python train.py --n_experts=12 --d_expert=256 --router_score="softmax" --normalize_top_k=false --balance_bias=false --init_std_router=0.00842 --lr_router=0.000628 --tie_embeddings=true --beta1=0.95 --beta2=0.95 --batch_tokens=[65536, 131072, 196608] --seq_len=2048 --train_tokens=406000000 --steps=3428 --dataset="wikipedia_en"
Below are experts of layer 2 (counted from 0) of a mixture-of-experts language model. Rows are named router (the router's row for the expert), gate (a neuron's input weights, with its number), up (a neuron's input weights, with its number) and show model dimensions 128-191. Each number is 128 + 24 x the weight over its row's rms, rounded and kept within 0 to 255. Numbers have three digits each.
Before each expert's rows: a language model's description of what the expert responds to; "comes after" lists some tokens at least twice as common just before its tokens as in all text. This comes from a sample of Wikipedia text that the model never trained on. Tokens count by the router's weight.

# expert 9
What it handles: Auxiliaries and participles. Auxiliary verbs, relatives and participles after a subject or is/was, such as was, been, who, is known, later, listed.
comes after: "was ", ", ", "is ", "were ", "he ", "He "
router:079129137114079115128117093116134166143176129127124112101159081154156121123128121133111083135113151157165125124136116094138124157126106155155112178145118157126118125151161145108104134126121108
gate0:117129145139125113125116151102110139134117085128149143150118111139156116109141144129143122140100121139072150122125114162121117115150139132109128148092124115131198138140117197133144124133121116
up0:133100089130129103109126150136144150150100125101053139081118094153114146108176110101120120115156089082125139141091096135137122115176096156149134115123114109093137122121086126099154166142122130
gate1:132104107119153105118132101090114182118053158139114119150141092185123141084171103188092113155097139125115121090124120118160124120147111117156076126125119116155118140176120112180136121137190132
up1:121159092137074146118153156129139113153149104136154151087119123101093110095099133096143125133180120148132106167158117122099122124129133115128142134127132132144117104121111095133124121145145150
gate2:126121127109136132137120143118117103143145143116129131152169150174130130139143134155156164081125124126097099097137159134137105109106135153117101104120082137109111121143132154142130151113145172
up2:119124118100118160118150131126148126119105111173170104077134134137115123127076159134125084104083140124136124141151122110149150144130137148159122115107141127150126158167119125120113134111131128
gate3:114083149139108115154119138120156140142120113160138093183144149126152181125152129148128171153141106066102141135094136102093126169127128119144098092119142118138151100141125135119168099044171141
up3:094120137191094160113128118116112110146123140133082162129105150098142146126144143147097168089160127119134137135097155126091158113129112098123112105098147124147109119151127116124132137127135090
gate4:119109141151120114149128120120127133107123141133130188132128151149149137182088128120153114168126111116102124099132107109134125144118106155159075143177125123095092136120133107153127125120166129
up4:123149160172102106104135162127201088148115141141121141135128182155098119176104134121114125157130127123105144133150133124074199182150148161131099118143101147159085137155152125137127130085120124
gate5:200172203133131147125113142125121103121125122129101071121114118104111101128116163143122122121100105119104118146127143140175093117135117160142186102110109109116102111088156112090114116111096122
up5:142131115110110134131161141176121124099116120104147138125169123099128133110151127135143071131137133147095149160112141132110164158101139131109119133147137136145125137111118117121101164139116100
gate6:121151132109158109130157104130088136114135141141125168119129102119154118103134115112113074120112112112119126147117120139127124125119135158104164093113161149134131103174129136121082121128140108
up6:096114125106131191140115093103108130116162160132127186116135112065106090130125162136119123123152129145141170145101151133123126148103114152179129063131120168121122066130157123193110130144093136
gate7:165155119097169155116105119116119084131147128155130144138147077147137099108149140116075070177117119150130120133145144140143103165131107156162122103134153154136122113081118110151086116143162110
up7:103122119111152124191136137110172158159130169131143190139111113114116142128165106113149085111095147129116155135108122074158130144105093138137165122124182163093115135128118174107109085102124111
gate8:137127135117144130144130153135142136170125126117131129165159113161107123129109114123088198088114154131107162148148116098113130110154121166151120100119156117131171162153108100138128131129118124
up8:124128118125116148110093138121112159142151110140076140146150093136131157134146100141092150106131133145105145131133104098114150127148133152148127088130162135119139140134085124126136149136102133
gate9:149139111103121126121098120112131151159123145086172117131119097069120183159076115120140115166114104117139123167132113147144116119125144164103104163158101137112097119177161116139139140118094142
up9:133150130137131109144103133122134144154154116139139073120128103094150144116075110105143134112113116123129139140109113137106102113130098133084123131168128121133120136113164131119163107120109114
gate10:115132136130127164105126113122139118159159172082155116079137131122159128138120116122164110106117144133129166117116099139136125125131134091152092120119128132153105101133107131120102096088132095
up10:168133121136137101133105139186125109130100090158115122128137118140065138133111126150098123165119106105087118118154135158151152141135126158145147115141119116103082141141148125168182192097167134
gate11:127150074132150173134071138105150127139129138119115112139133148132120155104141140118131104133160124122119158106158121119120131141107120159145124108142116132123153068091152086132153106090143140
up11:116138151140143113110137080087167120153151116116124076183146077125098159132122165130136108140106130086090086203124088164106148118129110114141118144127123133122104080109153109134134128157116155
gate12:154129142158108136117144134145163136108109157166159119121140126091166114156173116175156143156139126122153125136142181112088152128157174131134158111089135158151134117129143124130131141075110160
up12:126150155142162100087089114138083147115118135093166164129121135080115119157156120139148129134146150129151118135115151061141146122160148126125114142124151151142116136153157152088152111107176153
gate13:122142133110148077134178145102125122127143103125149129148075113129089105081143200127126125117160147128141124142120119117153102140108135117135134124153110105107156112162145158145094130147132170
up13:146137158114156106123153153126119099098148128097165145155150112148113119084157154124132149139155151105164103136131095143164114163090108157144178116142124116090155158142139155128083129147095160
gate14:117148119126119123162130068151173135106145145087123129161143110125156113126139146137124171123127119168134082097123131140141152123129164092140130123100140117143138093137142121135146092136107088
up14:113116144105133128141114102125138188149196168104124125119153119106146110118121117139165159109160152153126132118105137100135146077132155108124163119123103109113166134117137131121147139147110119
gate15:129093135118110136136132164083114162165155118104106172143133136157120152150158142171080112161154090146136133147103132101138122129090107102108084114151132108130125111119119137103121135135158129
up15:137140104141093133168144118154109126205131057122120128104101146147123060156112138133130118089125153125159123090134129156134178145165111125096150100127140110086115146116136124090074146118111056
gate16:116168152146129125136130118139179135125127165128121120098125137136125152113107114167069113142095119108136125110132162129167157129118119103133143149104126133126142132119074116118141139138113127
up16:179060118102134104130093148126127134115122132153095123145156148106128128140134129130175136133142137143157125106162107135162111085129130114135139120119137126073098098168141103144141102132112125
gate17:122172141121106057132143116121153147094109143082076145123144128107167184149136167127116082168126083139144132118105152106124140156150138138145129111131138101133136124122148134130166141175141186
up17:119127122119149135138112176168118161155118146159105141177109162151133103125128157138131084101133112109119080140091143170114118172165127148119136120124142111119107148098124105205096107148149148
gate18:132141127090145094148127118115147140140118098150119129130144142177123132154136113073126114148131092146149119129138129127146149128087121126179097118104106115092135179131133089129123137132152091
up18:102083115191126162134117124145122127111115094127159143151161128107137094144121116184117125173111144129119117087153130129135130130147112108112112151098155073110149111119130141115145127101075170
gate19:147140139110148100101095115157150136120101121125112138110092107162121140152165138085150142118153122116111119127145125141156153120135149100152130115101144133105143137092119140121176073137122164
up19:148137080114167109108122103119144086145102098172124134141121118143095133160160126121115125100149091088114101125149118131132153130120159120139127114129184117105155122117135090099148106165138146
gate20:112126129115139146123120165151102117093114118112158107150097150091135087164133158100128097112126128118144138118093137136121128125165151128132170067135166148120143095147153096177132172138103118
up20:128114118158139117134120093089180121137168163114107138112156108129127185125095097157123135123181128119093112137161100149112109127096109112126104163132086116120129149133106144084150093172145129
gate21:123113112133130125146141110116155147082151127149088072101151095149112101125141116155107114115154139136124096103112139135124143144165142107121132127184140135132138098094144131107107105129111140
up21:152139119106110110082136146142110117130203079116153141148114108130168072096153160109126132154128107161142103107124097112131109095118153107126171149135066099151134151117131139161142159107144118
gate22:111140146160125171145109092121115111147123171144115157149119130118111105147143150093092128123098133186120106152157142081159141130144149117149132099129171112106152145146113134135139151139139086
up22:163167092115156123158067100159074131094130145131167146102124136128115093124104124137144138162131075132140123092138115105131133138136108117107114098152134140073141076105151130143105164116081105
gate23:100135153095154088138132126140111135114144146090148188140162108124103144136133127107130116159131137146135092167084126147127097125092149144143139104104109097116138159130104148132175150123130109
up23:167163107157093068129113119129119122134165128156145107105161109124145119120104096153119118084117108125129116107175150112155119150117113145146148161153115140154096099178097134126141139127138157

# expert 7
What it handles: Nouns after determiners, cells. Head nouns right after the or his, such as season, time, war, year, plus table cell separators and small numbers.
comes after: "the ", "The ", "| ", " ", "his ", "s "
router:167093137109133098141145135160113133119080125117131115094116097098116130172107152083141108148119115143113103158101121122151097110147128116120162135129100128150145135115158127141116143141124162
gate0:117137131078123142183147125164165144087141107155112149159111112140125181112111131126110110097162118110143149155062118170094113064122148128130116105126116095108103158106137118111141173147165169
up0:114096132100140115189095130182171112109176118139087104117118151103167114132149108123117119139105117118131107160138100133127129135155130147078131157156120099138156131156165126084123095160130136
gate1:141174129153143122108181113139103107112101163132112131139107122143123128149123130144154135110140138098127118131131116103158108162097156094125146110116115132136170112115112107126147157125145107
up1:154124144100127151162146143098159101158133107097101124143104113103178126136139133153140121144158124126135138103107132121145145124150076142145121108148109085108112095150113140071126143114126136
gate2:163161100113119149186147118163147094141170161154113117106153123119120094130148099140107129158115139146114123150140122101134143077154150110117135172157125138165120106141122131130123140103111140
up2:073123162159155124091136172135119145155097092104110113137099128150126160113100143128083108142145170123139164139137154118140146135108122130095141075132132115070141120149143132149158119135161099
gate3:106123156133125126167123124120137098129169084118177132150115125102150123136102156154128138131113112114132121150184142157113122163117136089128120129116087129163179138126142090146113108134170150
up3:132151118106133104138133146150125081168154108135131117117136127116156122114143109177088146121114114143128116130158106075120132103116125106130153116159103093161203123143101121140110133160124153
gate4:159141104132133104127111127132112140108159135119117096124150119100141119132126132143149151177184179141116133117117114117073126102157112115137135134114105124133142125159086110133122112160158118
up4:140117079170112120089132121131079144097116125160128116145141114096111140126131149109113167139155138101149144115118135144120128153124146108096102145119109082088164134145122099145128124131137173
gate5:091122103147161148134151146162158116124145121092145123121134130116120160145117108118123122108094169107124093100118123200092110113132122120102137073107116091152134095154125149135121105141155129
up5:137139160111112121086110153111153144092127096138119118109123133112115148147109123135124151107138108130120090143100136081130142142126144100137143210107142137108142136108136085146182114107127098
gate6:116163129134179143160113134133109142153203161130138163130104111153160150164124185128153134142124184162155142140134110090159128097141144121142154153168125138162087129176136127089138132099166099
up6:089131134123120107112147117140115130131141154148122066144143103129154141122114118109131087088179142097147141151129107165105164100159120128125138177120075072124107105109165164139108105109131113
gate7:102103091133155144121121120193069183108106149116134127112127157134129124136164161108142137112116065144187144146081142120144103110072098144149125164141131149143148171107122196085123143142100138
up7:123161129127103140105097139104137138148155117148138123146118089134108142117117083155142105147140115079105154111160064108114117128185143152126106129129154124113126147139112088152121104098123134
gate8:130122116145132188164147140115112132151143126125137139127138143178145106143124126132124124084119117118145096112123141155096149134190164130121114155145139120173134126127117155116133170106140139
up8:196127109129136139114113134136132160134148098146147132127154125131128094109142133102126134119132135143137152089126148158120120145177175139147149137137147159136133122150119123125141131131120089
gate9:117191113103131128115166090161121127133121132141155135127151123075111157120153104148110150152145112103081170186101111115151118094125090153145129170145159137164113140122119053098122154161128132
up9:125141136162079109116130141159118125175106143120139100108102121110136102126107099121120108119122103065085157168121129113156173137131088132074126155125155136095110115091090100147161069138125113
gate10:135113135093079102110126133120139132084117111129153142134162157141137096137127090082137084154110117105142114168133126096169138155148143156150126117119111107112149186135137086136120133157155113
up10:121129139151101140152113150145108141109128149115131107132141142121128075121090116159166170097125135130103155134104133158120121135126150092127137134162150162123101157098148121121111144141139131
gate11:151119097125097135117140172194118133146075110087123094135154122142139137104133141098132166118116126133113139110154155146130086138117163143094137110124146120158147140131127123143143112109141165
up11:126155141130101118124121092151129117158142147117131147153121114158144141123168125125098135135149105146168164140097141109154099111127133112110111129106121149075124144136142130093124127142152049
gate12:119135115117119111147103143102126130139184108141041158129145151125129133119190126111118153144110151126157129149153114116135120139163103135124088127134151111081103122124088148103136102157103138
up12:093133121107092117113128149084092124139165124108136130125114123135147185117073136086164104143136153127131109105070110123115085120134099109104101157103147145111119189144111108128113095135121127
gate13:166158115136111094150171100119159130138125110098115120149156130123134091099112123134129166176129141111126132107142119161156162110151173124132114117145144122125112122130110131107133094124139176
up13:117152119135112146122103169150152120128129107098113146197101117096132156086151102076147137132117166086096138136153136143106128143168130118122163104091124151127158121107084119118122115139092133
gate14:122112104128140126168118119131105116092128176155104110138179130124152115168159117147134137144156123102098140073104117160175138142153124132132138134175120148114149150094103140116150142150118097
up14:147121127214126104109146123158131135091112112121134075134104146145092153167145144135084150064108112146161163135149122132106127167124116146111175142095141112163120101139115109176130129131153118
gate15:127134140131184137139144128141131121096140098127163152087093131126137147175153152138115160131154126081132105097121122129104110150112115101148128097101152107113112103150126130108112094129135144
up15:127094087120136082149155129160190171137102158134096117108057142151103107136124150111108108115156113106184155139164120113132156074123145173132169117136079099138132142180096132136083129145138149
gate16:113105119152116159140104113122145126143090086127126151153150151144127153132126114129137221143130161107120132129114098118163124146178122126155038126119148113151175072117091115139131119111130119
up16:128087119134118120160168122076129161132142117138102171116183108124131107088089127141118134122159096126117156170101136108115135144100123166206126169109145171098141122129110140104136177126154108
gate17:176146104099147117108085114120100116169165163141131116147128111151137135104148145128122140128095113114128140147094125122137124107113141122124133122104119123105125128121157135133129123148149139
up17:109105153091126134100191115137139104096185159094139143141118137084124108104119118101146115127140110105109137085142139151162127130128125128125072105124150158117140130115108106110120142139124106
gate18:143081123148094146137095124096099116162160107159115134116124076118117119135177140140182121146144094117133056137135115127093114122151100132155120127138133123126126145104128132122130110125134122
up18:098133119110148133130132140116127127148131127099107129105158106185111163143075110092149137156122132102144149101108146123105100118119093140122103126119113140103122097154135153087143117071118133
gate19:174150097118102153163133154115109135114128115138133124117147123156107139137106101094162126142143135114121127093135154174112155106115169070131131129119105132180088075136088130125129130083121153
up19:115165141088118158147162152141129152094113125148110115136127165124145128100154109111099103137141152124132108112115184140130143125128188158163160134117083110137108115125121131114133122084151160
gate20:113118107137181124124167104157135128079144124150117075089097132128112106148125160075097149160113181129180127159069134115127158083124145101075128112109098151118117141099143142133126150159121096
up20:152144105117107155130111113144120130119183177110120111095130130163148144122115155137158107157107173093160132104122146141124090101085114152118096148130110134141128083126140149145114087148104109
gate21:080097186133142143163133139128108107137119098101099122137105133125149125156117102130128080092133122104106138130115142132130129118197144140106101096125130145117102112108093097207138096109147108
up21:126103091124149112142101097132127147158097138103150113135128165122154137137162128116149138132149131150109160140122137130120153108132125114137135122141096139148138134096170060054123146124109113
gate22:146132159119131116126068113157122130116170122132138107142129145107119119146117140105134117128137138137118119109102094108154123111109141099091125132134121196115127110092075169134136110136110174
up22:131119183140107108134095120138107115148134139110121132165142174144083142163091143111108102113140139140142155142128137135131120129135179102125127122131155170135113133087092120144142104097094135
gate23:143130144143113146154083147110144128145128139168112102122151135154166189154170135151155135153156130111113123139122142140150134119166121183112130108111098137108130132114139149073116148133105110
up23:116125162127114135121128118137146111175142094151160076135152124141101157132160118151101097071100129081136137123118116129131134135174110118127158098144148122113144111159166161118159126201125120

# expert 2
What it handles: Hyphens and ordinals. Hyphens inside compounds and ordinals, such as four-year-old and role-playing, plus first, second, third, -th, -nd, -rd.
comes after: "-", "–", "first ", "/", "th ", "non"
router:167123125133124145112154117137141135159105134148116125092139156131114126159153078151149106108129087115170109128169114178117108131139152160115128123146125085166106085140089099199150134113143133
gate0:155102130129125135120140156103130144181126133134161111123117143132116112130161120166118082152143094128150197118097107100124122160147098182144129107095106169136160137081120149163121083165141105
up0:122164120143146122162130117119121112090142085170167115105105156140103128128158124104127175091124062167079133138191144113120088116141143134116114117111153118108072101119138114106154114107109129
gate1:125149143069145150103156153128117155158143153079145147123141113120084133121102114128165108095085142147057146158085105141112136148098094177117119100132082112126180160119196098148120125132124158
up1:135136095143131164141158125118178136121125149113151132116142162149189152116129124130099094171096133122130108156151112133162091082112108120111130099139139154169147116110158185118149118159124125
gate2:133089125141132143095133133111132149163163081151142123137094097107161154153092133140115159104138155106092165121122116132121134124154123143139094145129146153131139066132150151142128113097090114
up2:160087141148150136087142132151104130208109090162156131154140102139164161128080135115121196169139124077136104164139114121118136109103125106108105137114161122114143092173165136084144083138146103
gate3:134067127137129150151093137123098135137160131124134104109115168164159145106173150124131173066047055135132134111105107100177124120134142162148140139102119159144110128118141162124156127114118142
up3:115167172140117134145106103124151153087078138155149155098151149114124094127142132115092148152149156114085139154102119136126141147118108111120109116130136114239087109158147100124170140115124119
gate4:079192102109108118194129141123099156145137151141101105123158126208138084119144168141177137118161089155133124121102134144149137143110101107126172117120159145117141120132139128168114142148137112
up4:166124111138129131077129125070105185151141098168127114150155132113137100106117107123128170059156138115164143095069100144100127122141145165156136159099111145151181114091110144077133108124128137
gate5:111133126153146102116166135127146117177103142139142141114170125165156138111169156136157153102142115128131097110128132132126139128107082161104156169122110128126108112151125140137123137138161143
up5:123185068126157128134172155108132099174123130121119121131128130135138079097115128125141139125128132167136109139122138091110126137127148154121143115150106146126079138130132135116112104113096105
gate6:119135105155127132129129121168158154129152130105099157137142178117122112150135109114127093152118123146092147126112144144149081145132110124150097143152151125130098152123145114142099145113144121
up6:141137160103134097116119110109124158114113084148131091151088095144159114108163102101132116136131091121137153164115126121145052129110133147138106123110114173116133124107140111140102152131145159
gate7:130102169114123157094147134129142156081142132129135099178140148128110142125136165118132100137145108103152128107140119126103139100096140134105122143119118145156147110155104065086154125098158117
up7:079154111151174105149114082167142157118078115119131113106141120120139107157103096159112149130120120127094151134109128109135097127133090068157152122133127101117111180078144145137102137142103123
gate8:130161120098168126111203160140136134149136089152127158097135128113133110134176117119148109136126132145160097153146112117170152127123115125140141130107173135120135145123109140138137145132124147
up8:103141145100096118151096092117119112132099146175109140134167166116134144075102085119134153131132125139136132109139158120142124134154133116159112108135105122128117126156127113153108146101114105
gate9:121115090154120140118165106118149149133135123161127141113168172138164173106123145145127141100099149137072141090104161113111149169131125134141137145080115157109066099170103139151143175112165156
up9:149100127126112139111101097128084132133114144139145119103116140100127108150135060154115174138099141124134099141104136101156124107163096153158199105129125116159108135102161133101117138176148096
gate10:123100097123156141116106121096083147144159146127090142119105117108118150154095137149137089135075115087123061130108121150099109127087116135100116109118100108170145106117131117134120149128121106
up10:169123119128098129129039099120141121136116153102090120114126125116116209112099148160164153095101132122118085124124133126095143169143127149119107155119105153179127108146131146128157098135115143
gate11:111156143105160131129112118178136075143120138149164106119170198171148156120137135150129125161107134159114162107100122110121129183123090112112157123169131123106147146130106148117088150082141124
up11:127186159100186097145083122173165109149141120143162100108184141160113130140117106172137099151136144120050133095083121132107124165117125131164123092135112086117095168093110117154076141089088121
gate12:158109107129148139158096112133133158086096117117155120139112085113114137117119139092160147100136141125127102138152107163105105126125154129140114120124113125151136109099112162132090123196123162
up12:162110121136084123136160109152186124109138136106144127119115057127091118102122176151112128139123141126118094124148053112128127120147167138132109154089126127126127177136117130130147105097138178
gate13:147151094122109131134145127186127094126167129121105222121100129156105131107116128130142137151088072103125097160177105140176185128131151099120123105111146109092119072107126128135124151173137135
up13:151121129094128106118126146141165144104089079098122113153154101106150110145183168134125105124112170129138162120112154091104138099134114135115110087151125094127129121160104111078080137112137115
gate14:107123132138112115126143095104097126145122106116143133131127132121134139132150126160116081142126156131134099133156115098170114127102142119160081126132110126134135115105118118136121100135164132
up14:131121124131111136151141120153132147168126163134149117068177117096101148115160139114127175090116128125125119160119127112119089138155108100099146175118103138134137096120139115107110114127116101
gate15:104152134155138124135120142098137115131121158140169153122120159180106127127143104156164114120126117098064110145115102118136107149143121119128139132115143151144119131100171128104110105108202097
up15:093130096125118114124157135087126127104152131102149153129048160128131150153128135140153132112148121112120098144160099127135131137127113185134114143077142127140143144077142141126092137100144101
gate16:129106179109120104126135127095134164125113114089117131143113129109123123140122163132171179077151130132152118101102136149125149134163172100141106135078153110133118112121140094077073131101110127
up16:142176148108091132160130102101152139120112149118115106133169120097110120124136169156152142071095144156120125120160124184118138133148153122145151121075111096127045135107127098108119094083099104
gate17:140107142150131144143105140148147148172108101179132127125129120120142110190127151115121132173145144109143162124142116182097140123088117097128113082125153141111131132105121101145159109135165099
up17:098140131134132132121115148100140094164157152106154144126068130105106161084134110123113108113135109129116130086125114127187127156126094155147163128118112133140122075168144187134117151102118105
gate18:125144102103126112144070104100118128146143127133125139119166140106077127092131128100098119158152114160142095118099146126118133125134114151134114122128107152139131133127123141142161127111079117
up18:119166167110154090129128149134119119093136144119132097127064153178123132126126149195175143146080145103125176138131126152160123118130144093095136121116159106097150136115141080101080132150110102
gate19:129136127191179128125099102146117127085186108119091105116135135139131161133121125142138100156173114129078149125140112143116119149111117092136101107155144150144141131120084141162155122142170132
up19:160091142108147081120137110108124104140115164103145121076108141156141159122129131119105122141078132138116094149178168132112179114125120152137134145142147148158119137119144096117156150120140137
gate20:097132115089132153137091123122126132154140112119146141154103097122149116130152120083091187128127128106113131173104108128107129136164155168133148117117075102121122111110112132090149139115115138
up20:126110140137133152103137111134148115107136114128095086114143132120115117134113118152137101128157139109186127144124128076105105144142123088137107174129078148104119123149147120247086145133149099
gate21:122164131131103105144110077182112130123183128109107130114164092111144180174124103158152153111128088144145120122097081125122114135117093128125110136102082102141147158101147138127113155113125153
up21:169171114150097150103115113123134127092135130133110145099112072131145131125086104169107153083087118116097075066121132116105098160090159149102132146113135145131140124144123131136086168132137098
gate22:141141156125108146119129141127105151131124112155117107084199123115110098138151093117081105136152170156102132127155151115084154117122126126133151095128098149123140124098114141129116086100137128
up22:133122124165141131110142154127104123115117116077177134116161141123145089143134120080110099125168098150137149116133091132125127152107098116112111146109091070127145142126098124122131093113174124
gate23:134110131132141137132109171142156147090141103128111149128115104080142158133222120167132064144125119127164119118148072145129144131122115155112172118087139095133162142135086113110143127162174111
up23:116146149133144137144110140136113092142118122149149113127134102132141158156175077139101107114130124137136140114119128116152114147158141174098151138149098103121168109130108093127153147128106125

# expert 6
What it handles: Infobox values, numbers. Colons after infobox field names and numeric pieces in data, such as FIPS code:, Total:, years 199-, 201-, coordinates, sq, km.
comes after: "°", ",", "(", "1", "′", "."
router:119126127091109116098122146104106110114114072159152117147104166160129124109111136143129128099092140121135135081169130107147095141131134153148126151131159133118131134180131134111198157169100100
gate0:153102101143143137141156161137127100155129113059121131091101128121095156124130104136130124116158142106136143184139057139151152112171128129153110143120143143132158129114168121163117147134100120
up0:161110116119125163150156146129139117139131114093111120077113138150110111132124139118131162191146121103128107167131111133128132101150129105139112158161140159110165133115143131157132118144116144
gate1:135133079157133133157129117119128164114154148148123115127122140144125138106096139140129145126138117109114096107125140113116132138123148124179139128127129145158101130135048156176108151129131124
up1:122113131137128113086150173132147127109122104150174125106148101135118145158165142138090144131132110140162164132135168085107139156161101134075120129155161092115138160124128127105128140119151167
gate2:112146187097108098142134132157113131105106116100123143179103144136158112119160139091103133141116106134126124157148134158114114132131126110159136134114106140140129125113144109094137122160107126
up2:083144112135122107088100107114076139124096118078097107131160091137115111118078135150117162145072161113152138142124129122109132132137111113067124118148100139150205157141124133137126127106063130
gate3:155144131126082083131143068137097094099171086154146139147161142093155134128099103145112122173103117090119093154167115128168121125122124134079136152159127082159155071134120110127116139122127152
up3:144144124079170157097127075122159097117072166090163059108130138184144140121158118110127155136125157168101134114136082156141118106116112138166133123128124127134142137147107121135140116130125113
gate4:119123134137141138119124135114129099129182079169113158120149112115072104121082122147110133117173153129176178127147182100130137099111120156125142134127141107101152106162151105135168132101146130
up4:099114125136104103115127105187147143123090172099155098135130150139184162153159131108154126123076126163108105132133086147132108139115155124137119097086108145132124180104113150112068118130113117
gate5:119150133184160138115166101148140140136147125108137184113133131124154097123074155149147093123155155143122127163129156141096101102131110113107101129146121131179118133113092142103106159134128104
up5:136129083120112124153065108084110103136082117142091114125087113139114131075159143120105113156142108156153140133122113123113124169116153116141130135127128165139097073168147103112154160076139151
gate6:133129165150112118144131151109121125148152156103157139103141130109148133145140136111133082175146140100111108152174109118176088145132147150126103135139131151145119143136128118129179126160128073
up6:099093127137104097147090131109123106156114133108129108145129078107175103122156126144102108118119083124136152104097118150107199126171148099156104122118098107123131179131088143129121123120123167
gate7:096137127155164108145136141131154116104113141155147147160137114150142144145132140112130147107128101112090131132151122116173121135109167197121121111160112102154121116115135112151096138124122092
up7:136076122134104147138122114158108149130162121095102137081121123125137131135138109142120096141127149122159127155122158110076127121127116090136154148116142107071172133117108142081170112119154125
gate8:124115059132150103103145123127086144111115106155148084133142112163132125111156157191117091141134118134131111152102154149094086134075106156145134075133119119161100136113151139126155100150113053
up8:113098111133123108148118132108094167110130088130134098135166091143139123139094115143113061115130114096146143130100126178092086102145104131125080136148113112134139124128129115108133103125112106
gate9:087120116158118119160146134121100121155077121119152124102106107131100104115099124150140130141144115140120124106108129114068141157143119142100109160169088163134130137130110127138115141101108150
up9:133158107088142136106092089109166084108142101109085134098144148081139127136170148126145127139132150120134144139121145145180133106108152093149132139105120143129114093136140142127158124165160109
gate10:114145120114126132124110105069153121117133149114134127100108147155129144127115136115105127110125115141159138101076115102107108153127112179145133133131121124159177114149149111128141112151157104
up10:100112164133131130089117116100130127125121099113121111124119089128130155087102105139129117096122134134137132142082138063152074111125161139143112137160111149174142113132167127177083171130178113
gate11:106105139142106091094185118121115139115108139143126144120128128140124121166108106112187135143110126135122130134121109143136161096144137109158122114145133142158099151106137145139126138106090128
up11:146113168129118164149140133124114100088125083147157094097131137103168156116108123127140129135130099123110126108121116106175093129128134153126120102138090108090131121152112146122152149153106081
gate12:103084123106139121122159130139123119116151109103097147124128076113101110104111100109110165154110148095113125145140152128140108119116112136108152148109148108118113183140142155172135157108117132
up12:141126127140142152117126095096122104142094133112146101125134193138133147179110159149150135073174137159136141099105075094101154106140115065157126136143120134118109117078137107094114110142152120
gate13:144129105105155106124158135093150129179090132096118116099127158119074131129069089118124124111091115145138139114111110107145121143126112135139154136097124171101187114100137086062139153134120154
up13:167136087113131103114129114115141100185124176097145101100131136112098156088087116146112119111134131166155140112112100142092117165132120144155149169130110133113164119104131104096130143133123150
gate14:118156105080158115111126116120164111133119150153105152102138140136141119083130109151167159123114133157074092115117125075093065108124135129102135128126142122098126134147120168091118152145157144
up14:119123130129125121120105110126120132129107119152080116117091121140128142138206078138126158132129097115093143121171176123139089120107130157152148170114106128139170171127064149118124133164106114
gate15:118150109111134103118113192132115087149169134093121119109149120127097153154153102138153129123125150121177108154128101084086110120140174097138168130112120119161157142113075132164173114119148103
up15:099112153139103133129157134148145131123153157139170095149102165175165157118158156126122156142105128075109117118114144154104163089131102136102113154136137144118124134134137125136075186146105163
gate16:130148124148176167118132122130157080128175104174140107162119117123172151113114171126125071108177142136127098159117078142134158081128126108124164133144194161099146157152116130158163099096135086
up16:134108132116081121153125137157097174095107140096089131116121136131093088143104104153132163091115125107143138126125156109119119138153134167144124144122064109156136095118097135107120149179131148
gate17:120112116037154140154112107122148127126159114118114140095110133137203130120087136110115120121154142131126147108156138115135132168113146113116118144140169125163108174083145157143117091102119121
up17:126204103152129132117107121177153105178122132146139122126132136120083174109139119159129137081139130127137101144089128149094131141164152116105136135122135153131155103139117108146078137180157116
gate18:091131140115102124158178142125092141148127136124173131122104082144137126140122141107096172154110087152150132149132121129131117133127149135160179142126151139113179125074183146130132139153118133
up18:099139148129063151110131106133145158149126119136135120118168116153108087117120106112127185136112104124150161118169121160123130110109117146105151120108100130133166151114102117140136133137136149
gate19:143142140141129092116157156137127166142107045108128118154139112162128159119120077169075150112150121095125178121127135133132142141145153138130124143139103161171095111137142160113151129151143067
up19:116143124157107123111162119122112135106131114109122156117157071133078138126155136134131138106163070121124170112141139169115130149156159080113137147154095140146108122138121123108155069118145087
gate20:151131160097109117107128123119102206138112137044152154130140110129146131098134126146160067157127146132130140112157123099143145104112130165109115095139131113117140125167117060132157119120114128
up20:107136139130145110156119091162151092138122113132117114152103124128110121173129159164106140109120118116105114111156138106088151153138104152055089165139162146129151125118136141117102196159121154
gate21:152122105090100112124122134144146101087147165148094164196127165146107133139135140131069139135120154133123141145120123132109122111061151143134148132105093119191102118186090145134117119134128073
up21:096161136094136126108122107096112138103117135112192168100121103112138150135154116118194097131111107144173103115120167140132128142136108114148105118152124145124140175088151096162122132112126169
gate22:131144089093128128101130126129150116159110116110114098127043139142196093133169152142186108108111123118121074146109144111113094146109076124186137143132119162110134139125134122118148085141097115
up22:129133165146150115135135130130119134129148157119111170122180117110055153134104109113071142165139115137125189114137130129135162118131153119079115135113162083159110122126130117131102147099126151
gate23:146100132151145134150100130141117150186088104120136104123120130095163090119050114103151107127134111100113115114128106117108142186187106133133110145133102116130126124113124097135127158149137111
up23:114126131111112141137159132164092127110097187136154093164100126116140138127112134169128131132105162127172118153140144142120114110104146147122138112131133154118163111129129102098137099130110168